From a checkpoint of a small mixture-of-experts model trained on Wikipedia.
Experts: 64 SwiGLU neurons an expert, 4 picks a token, a softmax router.
Training: a variant of Muon for the experts, 2895 steps.
Below are experts of layer 4 (counted from 0) of a mixture-of-experts language model. Rows are named router (the router's row for the expert), gate (a neuron's input weights, with its number), up (a neuron's input weights, with its number) and show model dimensions 0-127. Each number is 50 + 10 x the weight over its row's rms, rounded and kept within 0 to 99.
After each expert's rows: "mostly gets" lists some tokens that are sent to it at least half of the time; "comes after" lists some tokens at least twice as common just before its tokens as in all text. This comes from a sample of Wikipedia text that the model never trained on. Tokens count by the router's weight.

# expert 74
router:35 43 57 51 37 59 60 48 61 66 65 41 58 65 35 39 54 56 47 53 51 54 50 63 44 57 39 58 53 35 64 54 49 50 52 52 60 65 44 41 65 62 62 35 63 53 50 50 67 52 40 49 53 51 59 50 38 34 43 46 25 44 47 56 60 56 41 49 56 51 41 37 75 32 44 50 49 43 43 51 52 43 47 54 55 48 49 42 42 47 57 69 45 57 56 30 52 60 61 50 48 49 48 55 51 19 51 25 54 64 53 47 46 63 68 20 45 47 31 51 44 51 47 42 44 54 58 58
gate0:52 71 56 51 46 47 40 35 48 53 43 50 42 56 35 55 48 36 45 43 39 44 68 35 40 45 54 51 43 53 64 38 65 56 43 44 57 58 47 64 54 49 44 42 53 44 70 59 54 31 44 57 48 55 55 51 44 54 39 44 38 49 48 54 37 67 79 56 35 39 59 54 45 49 33 43 64 39 43 33 49 34 48 73 52 40 44 44 40 60 56 53 71 62 40 35 38 54 70 52 42 54 50 51 57 35 43 37 46 27 60 54 44 45 47 51 48 41 58 52 54 52 49 59 45 58 26 65
up0:40 64 21 57 64 37 44 52 50 53 39 47 45 25 59 27 38 42 53 52 63 49 48 56 57 39 50 61 46 53 34 34 55 48 57 59 48 39 54 53 60 44 44 56 53 63 53 53 48 54 55 48 47 39 42 61 55 27 49 32 35 54 36 55 46 56 47 44 60 52 54 46 60 59 34 50 45 55 69 47 61 74 50 45 48 44 43 40 36 46 61 37 68 42 61 53 56 45 29 56 66 51 36 40 44 57 59 39 53 52 59 41 31 53 67 36 48 42 59 63 50 52 57 58 54 49 41 33
gate1:42 40 46 46 38 60 32 48 60 57 51 45 45 76 65 45 61 58 49 35 47 41 69 67 51 36 60 57 36 41 60 48 45 66 63 50 51 39 28 55 61 43 46 50 35 51 54 46 46 57 52 51 55 59 45 55 50 59 54 48 53 48 51 30 51 32 55 38 37 54 46 63 55 39 53 42 53 52 61 40 43 61 62 39 46 39 48 59 53 40 52 40 62 47 64 52 46 57 40 39 51 35 43 60 37 58 34 44 54 40 84 53 34 57 62 34 52 65 33 43 40 37 54 57 52 48 64 50
up1:59 72 33 40 38 37 41 49 69 42 81 49 53 60 43 44 54 44 49 62 61 39 41 51 47 40 41 63 49 46 41 72 61 68 50 54 60 48 53 52 57 45 75 64 54 56 49 46 59 62 41 47 62 44 48 57 49 50 50 37 44 44 65 35 53 63 51 67 60 50 56 62 61 44 62 51 55 68 64 64 51 57 44 54 59 52 45 57 52 45 57 47 44 39 53 57 55 29 25 49 49 43 42 56 46 49 47 38 36 50 41 60 45 48 43 53 34 64 56 50 66 47 34 54 42 54 64 64
mostly gets: " that", " which", " this", " first", " second", " who"
comes after: " of", " the", ",", " that", " at", " for"

# expert 58
router:42 40 59 47 48 40 58 55 50 50 55 42 49 51 39 41 36 45 37 51 59 63 49 69 15 60 51 58 52 50 39 43 47 69 58 43 57 45 43 73 60 62 65 62 53 58 53 57 67 41 39 54 66 36 69 50 46 41 32 51 41 30 56 43 61 51 57 39 26 57 51 41 45 49 48 48 52 31 39 48 47 50 62 51 68 60 50 48 33 50 68 43 70 57 50 45 51 66 49 42 40 61 35 35 52 42 60 41 41 51 51 64 37 53 53 51 47 40 44 54 51 55 43 54 45 49 51 41
gate1:48 60 45 53 38 43 45 50 52 44 36 40 47 54 46 64 56 48 63 52 44 56 58 42 44 50 52 43 68 60 60 46 43 44 46 49 54 57 55 58 41 45 61 57 39 58 39 45 46 47 35 47 26 43 54 43 63 72 43 61 34 58 62 54 56 40 48 38 54 21 55 50 44 47 57 39 42 49 41 39 44 48 55 47 43 67 38 44 66 43 29 63 35 50 76 51 60 58 51 54 55 55 62 57 57 60 47 44 63 60 53 58 38 34 50 56 53 40 26 66 28 58 34 60 46 38 41 34
up1:55 35 52 66 58 48 43 36 49 60 34 42 56 54 50 60 46 55 45 44 60 37 69 55 47 41 53 48 50 41 62 52 61 38 36 46 39 50 60 41 72 51 53 39 60 64 37 58 51 53 42 58 46 56 78 57 41 54 64 36 67 53 52 33 49 52 44 45 52 61 52 66 50 59 47 60 43 49 50 49 55 42 33 57 52 57 30 65 42 41 43 48 53 54 41 39 46 52 46 56 54 34 44 40 22 56 56 36 56 50 54 37 45 42 34 43 50 67 57 65 26 68 57 56 49 59 46 64
gate2:37 47 40 47 43 59 52 68 62 40 55 51 42 57 54 46 40 58 54 65 50 47 63 60 42 50 54 55 61 45 48 46 57 49 52 63 48 30 48 62 52 53 70 51 40 61 40 52 53 33 43 45 33 50 48 57 65 55 27 45 60 53 37 42 65 64 49 32 46 65 47 36 44 33 48 37 62 58 56 43 62 57 48 60 57 34 46 51 42 66 48 26 51 49 37 37 44 70 58 53 36 59 46 40 62 62 53 57 32 70 45 63 48 54 60 45 35 42 33 49 55 65 36 45 50 42 47 38
up2:63 43 37 42 52 53 41 55 50 43 57 42 45 42 54 55 47 53 34 49 32 65 46 36 34 52 33 43 51 56 36 49 61 55 57 45 57 44 45 41 51 46 44 53 50 43 51 60 32 55 37 46 42 38 34 43 53 59 40 39 70 54 47 56 54 48 52 52 41 50 38 49 44 54 55 53 60 56 50 34 50 55 52 49 36 42 48 42 43 50 52 47 67 61 69 32 47 44 49 61 60 42 51 54 34 35 46 22 30 24 41 55 40 43 49 74 64 44 46 65 50 71 39 43 71 50 67 52
mostly gets: " de", " La", " El", " De", " Le", " San"
comes after: " |", ":", " de", "-", " V", " by"

# expert 13
router:48 27 49 48 28 54 45 50 49 41 48 59 49 60 36 38 49 46 43 52 63 52 55 53 37 40 37 49 56 52 45 47 40 51 68 44 45 62 43 52 60 54 66 55 59 58 58 34 55 48 42 49 56 43 42 62 38 49 44 72 31 30 57 50 59 38 45 51 48 54 50 48 51 48 39 53 43 35 44 48 61 38 48 52 60 49 89 52 54 41 41 55 48 46 60 37 64 71 58 31 55 70 46 54 53 50 39 34 38 60 42 55 28 54 66 45 37 43 48 50 59 46 44 36 51 54 66 56
gate1:27 34 56 65 43 54 50 54 54 41 61 57 36 41 36 48 48 39 57 49 50 76 65 47 49 49 49 58 49 56 55 71 38 54 37 45 56 47 55 56 49 57 52 46 53 59 46 46 59 45 57 41 49 38 49 65 25 43 48 59 48 20 44 49 47 62 35 55 39 42 80 47 59 43 57 31 52 64 43 41 52 59 54 51 53 52 31 41 52 46 47 57 49 39 36 45 43 69 53 47 52 70 41 48 60 54 34 51 55 60 61 43 55 47 54 34 56 38 55 46 49 35 57 64 55 39 64 47
up1:40 46 60 68 47 49 52 48 39 35 47 51 33 47 53 42 58 65 42 68 51 48 49 47 45 50 27 50 39 52 35 64 34 48 52 34 51 29 40 49 28 55 42 59 45 39 55 45 50 59 45 45 57 31 71 52 40 53 25 43 32 48 60 62 49 49 50 76 44 59 44 27 56 57 48 46 67 32 53 62 53 57 31 58 49 46 58 52 57 51 55 64 50 45 35 54 43 51 52 47 51 49 52 32 41 48 41 43 52 43 54 49 60 37 35 58 41 39 46 35 55 48 47 49 44 57 65 56
gate2:43 43 44 51 57 39 42 48 49 41 52 58 65 36 55 44 33 40 64 40 60 50 36 47 35 44 45 65 46 42 57 62 44 51 52 56 39 66 48 55 57 54 48 49 51 39 36 29 57 62 47 51 61 57 52 56 59 53 51 38 60 42 64 64 43 08 43 59 32 55 46 54 53 50 39 52 56 49 53 56 41 52 48 58 57 61 60 56 42 59 62 43 44 43 48 80 38 62 36 48 43 51 57 51 56 61 60 44 55 53 23 31 52 49 29 52 60 48 39 54 65 52 53 52 42 65 54 44
up2:39 33 45 73 40 43 52 44 55 46 52 49 39 33 60 54 48 71 46 56 45 50 19 48 51 39 32 65 48 56 44 47 46 52 53 44 47 53 65 57 49 44 44 51 47 60 43 29 48 58 42 38 33 39 55 56 43 42 59 35 44 52 60 29 36 38 52 50 52 51 46 56 63 65 51 70 64 51 39 49 45 48 40 39 48 42 64 69 48 34 66 56 55 45 34 41 53 45 39 57 63 51 58 45 47 63 58 73 45 34 42 54 40 61 47 43 44 62 62 50 52 53 60 51 61 37 56 42
mostly gets: " JPL", "%", " Votes", " ·", "–present", " Apps"
comes after: "–", "20", "19", ".", " ·", " MPC"

# expert 68
router:40 39 56 50 51 46 49 50 46 58 64 29 62 61 36 40 43 48 55 70 48 58 49 80 35 50 48 62 48 33 65 43 45 59 63 58 50 56 36 58 55 51 58 44 66 63 56 54 54 44 44 50 52 38 45 51 48 48 43 49 38 38 57 56 56 44 41 39 44 54 34 32 54 40 43 50 49 44 46 54 50 44 59 55 41 72 52 48 22 46 55 56 55 63 65 41 53 69 54 44 48 48 56 56 55 49 53 45 26 59 55 47 29 47 47 44 36 42 43 66 39 57 38 49 44 74 72 60
gate0:32 46 45 50 23 49 43 28 61 54 61 53 50 54 49 54 37 73 53 56 43 43 49 47 40 51 63 47 57 26 62 43 63 45 70 47 61 51 41 54 40 42 40 58 39 54 48 53 52 38 54 38 50 49 52 70 54 45 55 40 52 44 61 78 36 63 64 54 57 69 66 46 46 47 47 66 43 48 63 52 46 50 64 62 48 55 45 35 39 41 65 43 63 51 45 51 51 64 36 41 59 53 50 53 35 45 52 29 41 45 57 48 61 61 50 55 55 63 53 50 53 62 56 55 46 48 73 42
up0:49 54 57 55 45 49 60 55 55 50 43 48 34 61 40 64 61 41 56 58 47 36 45 57 47 58 44 41 53 57 51 46 60 43 55 57 49 45 43 44 52 44 43 38 66 34 47 44 58 51 49 57 61 31 71 49 44 57 37 53 27 40 46 66 52 43 51 50 59 44 46 62 72 40 49 65 54 48 63 43 34 65 57 44 35 69 69 77 51 61 51 40 68 39 46 32 37 46 42 56 41 49 50 75 44 62 46 41 44 66 53 59 49 26 49 50 42 57 37 58 64 48 53 48 33 43 47 50
gate1:33 47 47 39 52 53 32 44 39 43 44 39 63 59 45 57 57 41 60 58 32 64 41 46 59 50 66 60 56 55 68 44 51 50 69 31 56 28 41 52 58 54 60 58 37 57 59 50 62 52 45 56 79 58 50 53 57 47 52 57 45 43 55 45 49 41 52 43 63 46 59 36 41 36 46 54 67 50 49 67 52 53 48 53 46 48 43 18 43 55 44 56 51 56 28 60 46 53 61 60 52 34 57 49 52 60 40 36 57 60 63 42 40 26 57 50 40 38 45 43 55 42 56 57 43 68 53 42
up1:49 43 55 68 47 55 60 58 43 29 36 50 42 68 54 45 36 67 42 61 74 44 42 66 51 54 35 49 49 57 54 55 48 50 41 45 54 43 54 69 47 60 64 54 67 42 33 51 66 46 55 37 55 61 51 58 48 55 30 70 51 50 51 45 32 53 38 35 48 68 50 47 60 54 61 58 69 46 52 67 42 32 44 46 49 44 58 62 51 59 55 53 49 45 57 37 57 52 46 33 49 55 51 44 64 56 56 40 61 38 43 54 56 34 40 52 64 56 44 34 71 55 52 34 62 57 47 60
mostly gets: " a", " his", " the", " an", "The", " its"
comes after: " of", " in", " as", ".", " is", ","

# expert 60
router:42 34 57 45 43 58 47 59 47 49 61 36 58 62 37 43 48 45 39 48 50 68 57 70 47 54 53 70 51 30 63 38 32 49 52 60 53 59 30 45 66 47 60 48 61 58 50 37 59 53 52 45 48 39 48 51 57 37 51 50 30 36 60 47 54 51 56 47 53 51 37 35 62 37 52 53 49 48 49 49 55 35 49 50 45 68 53 44 33 40 65 48 59 54 71 22 53 57 73 42 48 47 44 48 49 48 58 40 38 61 56 43 34 66 56 34 44 54 41 55 46 59 54 50 38 65 55 67
gate1:60 41 34 59 24 52 43 50 55 50 55 53 57 69 58 36 36 53 49 45 44 48 52 35 58 36 60 39 52 49 62 40 65 47 52 53 65 48 53 43 54 42 47 36 50 66 48 47 60 45 53 52 53 57 49 34 58 76 52 45 64 49 49 44 48 48 50 53 39 26 49 49 39 45 76 42 48 58 63 46 43 46 68 45 54 41 40 44 58 28 47 46 56 70 44 62 52 54 48 45 56 39 45 43 41 55 59 49 45 63 61 52 39 44 60 73 46 62 26 37 61 47 38 38 54 36 59 36
up1:31 58 40 69 54 46 52 55 37 55 52 57 76 56 51 54 35 31 46 61 36 55 52 49 37 38 54 41 53 50 65 43 40 52 55 68 39 45 51 72 46 53 64 57 23 52 62 54 63 51 38 57 45 46 43 49 55 52 53 36 59 45 35 66 45 68 45 58 41 47 35 54 47 62 51 54 43 48 47 43 50 37 53 57 54 54 49 45 45 58 28 44 60 72 48 37 50 46 53 52 48 51 43 42 52 65 63 66 53 44 71 57 48 51 55 58 54 59 48 50 41 59 26 44 50 28 65 47
gate2:68 54 47 55 56 60 55 47 62 41 47 69 54 74 41 50 41 55 63 44 28 56 70 52 52 63 63 52 43 53 51 59 47 42 67 45 53 64 56 58 50 46 44 44 46 47 46 35 52 41 52 63 41 56 65 35 58 59 55 56 54 45 47 54 51 31 41 64 66 57 41 50 36 46 39 50 59 49 39 55 47 40 50 61 53 37 50 36 53 36 28 46 26 35 58 57 44 60 34 59 53 71 37 52 56 41 67 62 39 51 53 70 52 54 47 42 52 36 67 48 70 47 45 46 54 44 58 49
up2:40 35 61 43 55 44 48 27 52 83 29 52 53 38 27 42 52 39 58 61 46 39 44 57 51 67 33 41 46 44 57 52 46 42 44 67 51 43 59 48 54 53 55 33 47 39 62 50 55 49 57 59 61 62 36 45 51 34 47 48 58 49 36 60 41 63 46 58 64 60 42 59 44 67 43 50 50 42 55 48 59 58 33 26 38 60 46 55 45 49 41 53 42 52 45 59 47 40 41 39 54 57 48 57 48 66 43 34 59 35 74 67 37 57 40 45 56 61 55 45 49 48 44 48 51 45 47 58
mostly gets: " the", " The", "The", " this", " their", " its"
comes after: " of", " in", ".", " to", " for", " on"

# expert 49
router:51 45 54 46 28 43 48 56 45 61 58 24 48 52 38 34 43 54 47 70 69 49 28 63 32 58 46 60 52 47 51 53 52 50 52 68 58 56 46 52 53 63 67 50 47 71 56 48 55 44 47 42 53 44 48 33 51 39 31 58 44 50 64 47 55 45 57 36 39 46 31 49 45 45 53 64 49 48 38 40 45 28 45 55 59 63 55 45 34 43 44 44 52 63 56 43 52 73 53 62 34 56 39 40 43 47 45 42 49 43 39 59 46 58 47 52 53 34 32 59 45 52 28 35 41 64 59 58
gate0:53 54 35 52 67 37 44 48 47 49 32 41 47 46 39 39 45 65 59 67 57 42 60 39 51 52 48 60 46 58 55 59 52 79 57 52 57 32 47 51 44 48 48 47 64 41 56 49 48 41 48 29 54 49 54 52 42 58 48 42 49 56 63 53 57 38 68 65 44 53 42 59 45 54 61 51 43 46 58 49 53 74 33 50 53 58 73 56 54 39 43 38 48 32 29 38 78 54 62 42 55 50 43 48 62 46 29 49 71 37 51 44 55 48 43 37 53 54 52 53 50 52 28 54 51 57 54 30
up0:46 55 44 69 61 59 46 48 57 42 35 62 46 31 45 64 45 58 52 47 62 46 45 42 40 31 45 65 38 62 60 63 43 58 50 44 51 49 52 42 40 58 36 54 60 52 40 46 67 51 50 34 65 40 63 52 62 52 40 38 76 50 51 72 60 61 50 49 44 59 51 33 55 16 58 43 54 62 59 51 55 66 40 69 51 30 54 39 29 35 54 41 57 56 40 49 44 66 49 44 61 47 46 54 47 49 44 60 42 53 53 55 44 61 57 57 65 54 50 52 50 61 40 46 40 48 49 45
gate1:54 45 44 56 46 46 62 54 76 56 51 49 43 49 49 64 36 55 38 62 57 43 52 53 35 44 67 46 60 52 46 30 49 61 48 49 42 53 48 41 45 53 47 35 51 65 68 49 52 54 43 76 50 49 54 48 50 35 15 56 54 48 55 33 49 49 68 64 50 71 58 41 57 57 60 46 30 49 47 58 58 40 43 49 40 54 50 34 48 54 61 26 62 39 43 37 54 48 47 63 43 45 53 51 60 41 53 50 56 49 63 50 36 48 45 52 49 64 59 53 53 48 56 68 35 24 47 37
up1:47 38 64 45 57 48 47 51 48 22 50 71 51 54 54 52 48 59 60 47 60 28 48 43 43 42 49 39 24 54 26 59 33 70 48 49 60 53 59 54 62 63 54 67 54 48 53 50 43 48 40 47 54 52 42 25 43 52 42 49 62 60 41 72 49 58 60 52 48 49 51 61 58 34 61 62 53 58 46 32 55 60 42 42 52 47 61 54 55 46 44 43 47 53 54 72 40 52 41 48 46 42 53 46 45 62 44 53 30 60 49 43 45 57 52 42 58 46 44 41 77 58 29 43 56 47 65 41
mostly gets: " inter", " dis", " pro", " gu", " pre", " cons"
comes after: " a", " the", " an", "'s", " his", " of"

# expert 75
router:43 46 52 44 30 56 48 55 52 62 58 56 49 53 44 46 37 45 53 72 54 45 32 54 51 54 37 48 66 54 55 40 39 60 51 36 56 54 43 51 53 55 56 37 44 57 51 44 56 55 40 53 52 37 51 30 38 46 40 73 48 47 54 26 50 51 54 49 53 34 53 46 48 52 37 63 38 53 63 50 47 46 62 49 70 68 64 44 53 48 74 53 57 51 51 36 61 69 62 46 64 65 49 25 51 39 61 38 50 49 36 54 40 42 42 37 37 52 36 44 40 69 52 37 41 62 64 64
gate0:50 59 52 46 43 49 54 57 43 31 51 61 54 57 57 48 47 45 29 67 43 43 53 38 42 33 47 49 23 44 38 45 60 63 51 47 71 50 46 49 57 39 69 51 64 59 50 47 34 45 44 32 38 64 44 54 51 58 47 52 66 52 61 28 57 52 56 49 43 33 58 41 65 60 30 44 38 53 49 44 56 41 67 60 48 60 61 52 53 42 32 54 64 48 50 42 47 42 61 49 67 48 44 60 41 42 50 46 56 33 63 65 31 50 43 41 46 44 34 46 67 68 40 45 56 39 47 46
up0:50 50 64 42 47 42 56 37 52 54 42 39 39 55 50 60 40 39 37 54 43 34 61 58 46 64 66 38 60 49 68 56 34 51 51 43 41 68 54 37 60 59 66 45 48 42 74 46 50 47 54 52 55 39 49 52 67 47 63 60 40 54 43 49 60 55 56 61 57 68 45 54 52 55 51 42 39 65 72 50 45 59 36 49 54 34 38 37 53 42 52 34 52 44 47 45 43 53 60 52 54 52 48 46 42 62 38 45 75 75 38 53 62 46 38 35 46 29 48 52 64 30 54 40 52 55 39 45
gate1:54 40 45 56 56 37 52 62 19 56 53 59 55 47 66 48 52 54 68 52 55 32 44 46 45 55 44 39 51 24 46 57 62 47 43 32 53 59 46 44 42 53 53 75 58 55 60 54 47 51 43 51 58 43 56 41 46 42 54 50 39 54 57 49 36 41 53 50 50 55 52 45 35 58 42 54 46 40 43 53 46 35 57 47 50 64 45 31 86 42 33 41 36 41 52 42 52 45 61 51 52 28 54 38 35 51 65 38 51 57 48 63 57 65 57 40 51 42 45 40 34 63 47 51 54 49 68 36
up1:45 36 45 59 36 50 48 53 55 46 48 43 50 55 46 50 59 43 54 54 64 53 38 43 58 41 51 50 60 54 50 36 48 54 49 63 41 42 51 53 54 37 67 47 41 56 45 52 48 33 51 49 53 42 53 32 37 52 51 49 35 46 54 65 31 46 59 49 60 59 50 57 64 56 63 68 59 68 65 54 46 53 43 42 54 49 31 66 60 22 45 40 40 45 52 47 56 57 73 52 27 46 77 50 51 38 49 40 50 47 45 58 60 47 40 65 54 59 31 54 50 48 86 50 43 64 49 56
mostly gets: "°N", "″N", " Coordinates", " Length", " Website", " us"
comes after: "-", ":", "19", " /", " •", "20"

# expert 54
router:41 40 59 54 35 33 51 45 53 55 60 47 56 69 27 35 48 36 21 51 69 63 42 56 53 54 53 48 56 51 38 47 32 51 68 59 52 62 42 54 45 51 64 41 57 61 48 47 56 55 44 50 43 48 46 45 50 53 48 68 37 55 44 30 61 49 60 41 46 58 42 42 43 46 50 54 20 42 54 42 50 58 66 55 57 74 57 45 47 35 63 57 53 51 53 42 64 56 54 40 47 72 38 54 48 49 58 48 28 62 39 62 44 57 54 51 55 48 44 64 40 45 34 39 39 54 52 48
gate0:37 34 53 51 54 48 62 56 51 52 44 32 58 60 31 48 67 55 49 39 60 61 43 33 49 46 53 43 55 49 71 63 51 60 67 62 44 49 42 37 25 51 68 60 59 60 43 45 65 46 61 42 46 47 40 39 50 35 62 73 50 60 48 40 28 56 54 40 54 52 58 66 51 52 33 55 52 66 49 51 32 41 50 55 54 28 52 44 51 53 52 57 60 46 52 55 39 41 60 46 50 48 41 35 46 63 57 50 42 47 52 29 63 48 57 53 55 44 27 54 42 43 40 31 43 38 44 44
up0:42 46 33 34 59 55 37 53 53 55 50 61 63 36 38 54 64 65 44 26 44 51 46 58 34 45 36 38 30 60 45 53 46 50 50 67 54 45 58 72 46 58 42 50 59 56 43 30 55 44 44 51 44 36 42 38 47 69 45 61 33 40 47 38 45 53 63 57 55 51 44 46 64 46 55 45 70 63 67 60 54 68 40 43 54 37 39 44 50 37 47 34 61 49 56 38 46 37 41 61 44 56 36 63 58 51 67 50 65 43 61 55 49 45 49 55 49 55 61 58 54 58 42 50 25 44 51 43
gate1:48 59 75 51 60 49 45 55 58 56 46 40 66 69 49 48 60 37 43 52 59 56 58 42 72 55 55 45 73 53 62 44 46 38 72 38 62 57 45 76 45 51 66 41 61 40 39 46 57 54 37 57 57 41 54 65 65 58 44 57 39 60 56 34 64 36 58 53 51 66 50 37 50 49 59 58 49 46 43 44 44 39 43 45 63 66 43 54 44 35 57 49 55 44 73 59 52 37 64 44 34 54 66 50 49 47 34 53 55 63 57 52 36 46 38 59 65 44 51 51 59 57 51 51 51 45 44 37
up1:60 39 49 44 69 62 53 56 64 58 40 68 44 42 68 46 58 45 43 52 37 53 49 42 60 48 30 51 45 45 49 38 28 46 35 50 44 46 64 57 63 45 51 45 42 48 51 43 42 50 52 45 47 48 59 44 52 44 53 34 60 37 40 55 30 18 73 58 51 57 40 54 58 57 43 32 45 52 55 46 51 37 60 33 33 56 62 37 27 52 53 53 35 44 49 37 50 37 38 48 35 55 39 49 53 48 52 32 55 62 47 59 45 64 62 42 60 50 50 37 59 47 64 54 49 50 56 33
mostly gets: "==", "|", "===", "====", "|---|---|---|---", " During"
comes after: " |\n", ".\n\n", " |\n\n", "\n\n", "\n", "|"

# expert 38
router:47 41 57 39 42 42 51 45 45 68 54 35 63 51 45 43 46 36 42 68 45 53 41 61 44 56 50 53 53 41 53 40 37 49 44 60 51 51 50 57 63 50 62 54 60 54 60 56 60 56 58 38 57 35 52 37 55 32 29 59 46 42 54 49 55 35 51 42 38 45 45 46 44 48 48 52 46 38 54 42 52 57 61 54 63 51 56 35 47 40 68 44 76 83 48 37 63 65 55 51 33 47 37 45 51 32 56 53 40 54 30 57 40 59 72 45 35 38 44 54 48 60 41 29 33 52 49 56
gate1:59 61 56 64 34 43 31 40 50 60 63 39 64 33 40 61 55 41 48 55 44 54 61 61 44 64 52 54 46 46 68 53 35 53 34 57 53 31 36 50 65 33 54 35 36 53 47 49 44 36 44 34 37 60 44 48 60 65 44 52 40 51 52 65 46 29 57 60 47 40 43 34 43 56 46 49 54 43 51 43 50 64 57 60 38 50 33 44 29 60 38 51 52 59 27 44 65 43 57 31 45 36 46 44 52 57 49 45 64 40 46 47 62 46 45 55 40 42 56 64 45 64 40 64 55 48 54 53
up1:59 37 47 53 63 36 44 53 54 34 41 47 54 47 33 54 46 50 22 48 43 53 50 44 47 36 51 59 66 55 43 54 61 55 66 35 43 31 48 57 41 55 53 53 65 37 59 53 50 46 49 58 44 63 49 58 57 39 52 43 36 39 43 65 48 52 47 51 45 53 52 39 53 53 36 61 68 41 37 62 50 45 40 43 69 42 41 38 50 76 67 52 49 30 43 21 50 64 50 59 55 41 42 54 61 51 45 51 40 66 48 47 72 47 46 41 42 37 46 38 53 51 58 70 55 40 57 37
gate2:23 41 55 66 45 58 56 52 65 64 57 31 35 57 44 45 51 48 36 63 73 46 42 40 55 52 47 58 53 39 47 45 37 51 46 33 42 38 52 45 58 56 64 45 62 42 55 55 42 50 49 48 40 40 37 45 47 45 67 51 36 48 54 69 42 46 36 75 42 42 56 54 48 59 46 48 50 44 67 57 43 53 38 42 67 39 51 45 44 36 55 42 51 52 60 42 76 53 57 50 43 38 42 54 53 51 44 36 49 66 60 43 35 38 56 66 56 58 41 41 34 50 55 45 51 34 52 27
up2:55 52 48 48 49 54 59 56 43 48 61 64 47 61 34 47 61 43 62 47 58 45 53 57 73 53 48 45 48 44 42 41 52 53 48 55 46 46 64 46 51 57 41 66 50 65 54 62 67 43 49 54 69 56 59 48 41 39 51 60 38 35 64 51 51 48 53 52 57 40 51 65 47 46 46 24 37 64 73 49 48 43 40 48 24 79 57 50 48 67 41 47 70 64 35 43 45 56 32 63 38 44 49 65 51 48 61 50 50 35 44 44 65 49 47 49 46 27 46 42 62 47 44 51 36 51 58 66
mostly gets: " Cro", " Royal", " Sir", " Old", " San", " John"
comes after: " the", " of", ",", " in", " |", " by"

# expert 47
router:49 47 50 50 30 50 45 42 40 59 52 35 54 72 30 35 54 48 25 66 51 66 49 61 47 56 39 58 50 42 52 44 38 56 62 49 50 68 41 48 59 44 50 47 59 50 66 50 44 52 52 40 51 45 57 51 45 45 48 50 53 30 54 27 70 45 45 47 50 44 36 44 68 44 34 59 38 44 37 50 68 38 52 46 61 48 67 47 37 46 52 54 51 64 59 45 44 64 66 35 56 72 55 27 63 53 50 49 47 66 37 51 43 66 60 44 39 62 40 60 46 65 50 48 42 51 51 55
gate0:66 48 38 40 63 55 68 43 51 41 54 46 46 75 45 60 54 65 51 56 42 44 43 59 63 41 49 56 63 59 42 51 54 59 30 46 48 47 74 64 56 34 41 31 64 36 43 42 23 54 44 56 57 35 58 53 57 44 42 59 38 57 49 36 39 45 68 53 50 58 54 49 52 46 52 50 50 60 27 55 45 60 42 45 43 41 46 59 60 59 48 47 47 58 46 51 28 42 36 37 66 35 55 42 50 60 50 39 29 42 43 43 35 51 46 52 49 41 57 59 45 67 47 59 37 52 44 52
up0:41 43 52 46 46 49 37 56 54 43 46 52 56 48 45 60 66 46 41 57 34 48 47 66 59 57 43 65 41 52 78 62 54 35 63 45 65 57 52 47 50 30 60 61 53 46 40 44 63 48 38 30 45 54 58 48 39 42 57 47 54 52 49 54 45 28 53 53 43 53 40 57 56 67 71 41 73 40 67 43 45 62 45 41 47 40 40 52 58 76 46 46 61 55 74 58 41 40 51 69 42 38 34 50 52 52 41 47 41 50 58 39 52 58 60 54 58 52 49 46 54 59 39 38 52 71 45 41
gate1:64 56 47 63 53 35 40 48 48 60 56 62 59 54 64 47 68 36 59 49 55 68 41 32 59 47 60 69 67 50 67 38 49 75 46 38 51 75 42 66 44 51 53 54 61 31 39 38 46 60 50 50 57 47 57 54 43 49 46 43 46 50 42 41 51 35 53 43 46 56 59 47 45 56 58 52 46 74 46 58 47 49 58 72 56 43 43 72 46 43 59 40 51 57 57 46 41 48 50 49 45 63 42 47 37 55 36 65 66 54 47 40 65 45 59 47 41 49 75 54 46 54 49 53 66 60 54 36
up1:54 49 35 43 52 52 47 41 35 48 45 67 40 50 43 46 37 49 58 63 53 51 38 34 51 32 39 61 47 64 62 60 51 50 69 70 30 61 61 47 51 48 56 60 48 59 57 58 33 66 57 35 38 32 57 46 45 54 53 42 48 40 46 55 70 71 55 33 56 38 44 45 51 50 50 60 56 52 52 36 54 50 62 37 48 42 76 52 60 53 57 43 52 52 49 48 51 45 54 43 37 47 60 58 34 55 53 44 76 45 56 46 70 42 50 54 33 54 66 35 53 43 58 60 49 52 48 73
mostly gets: "20", "19", " century", "–present", "18", "08"
comes after: "20", " ", "19", "18", "–", " ("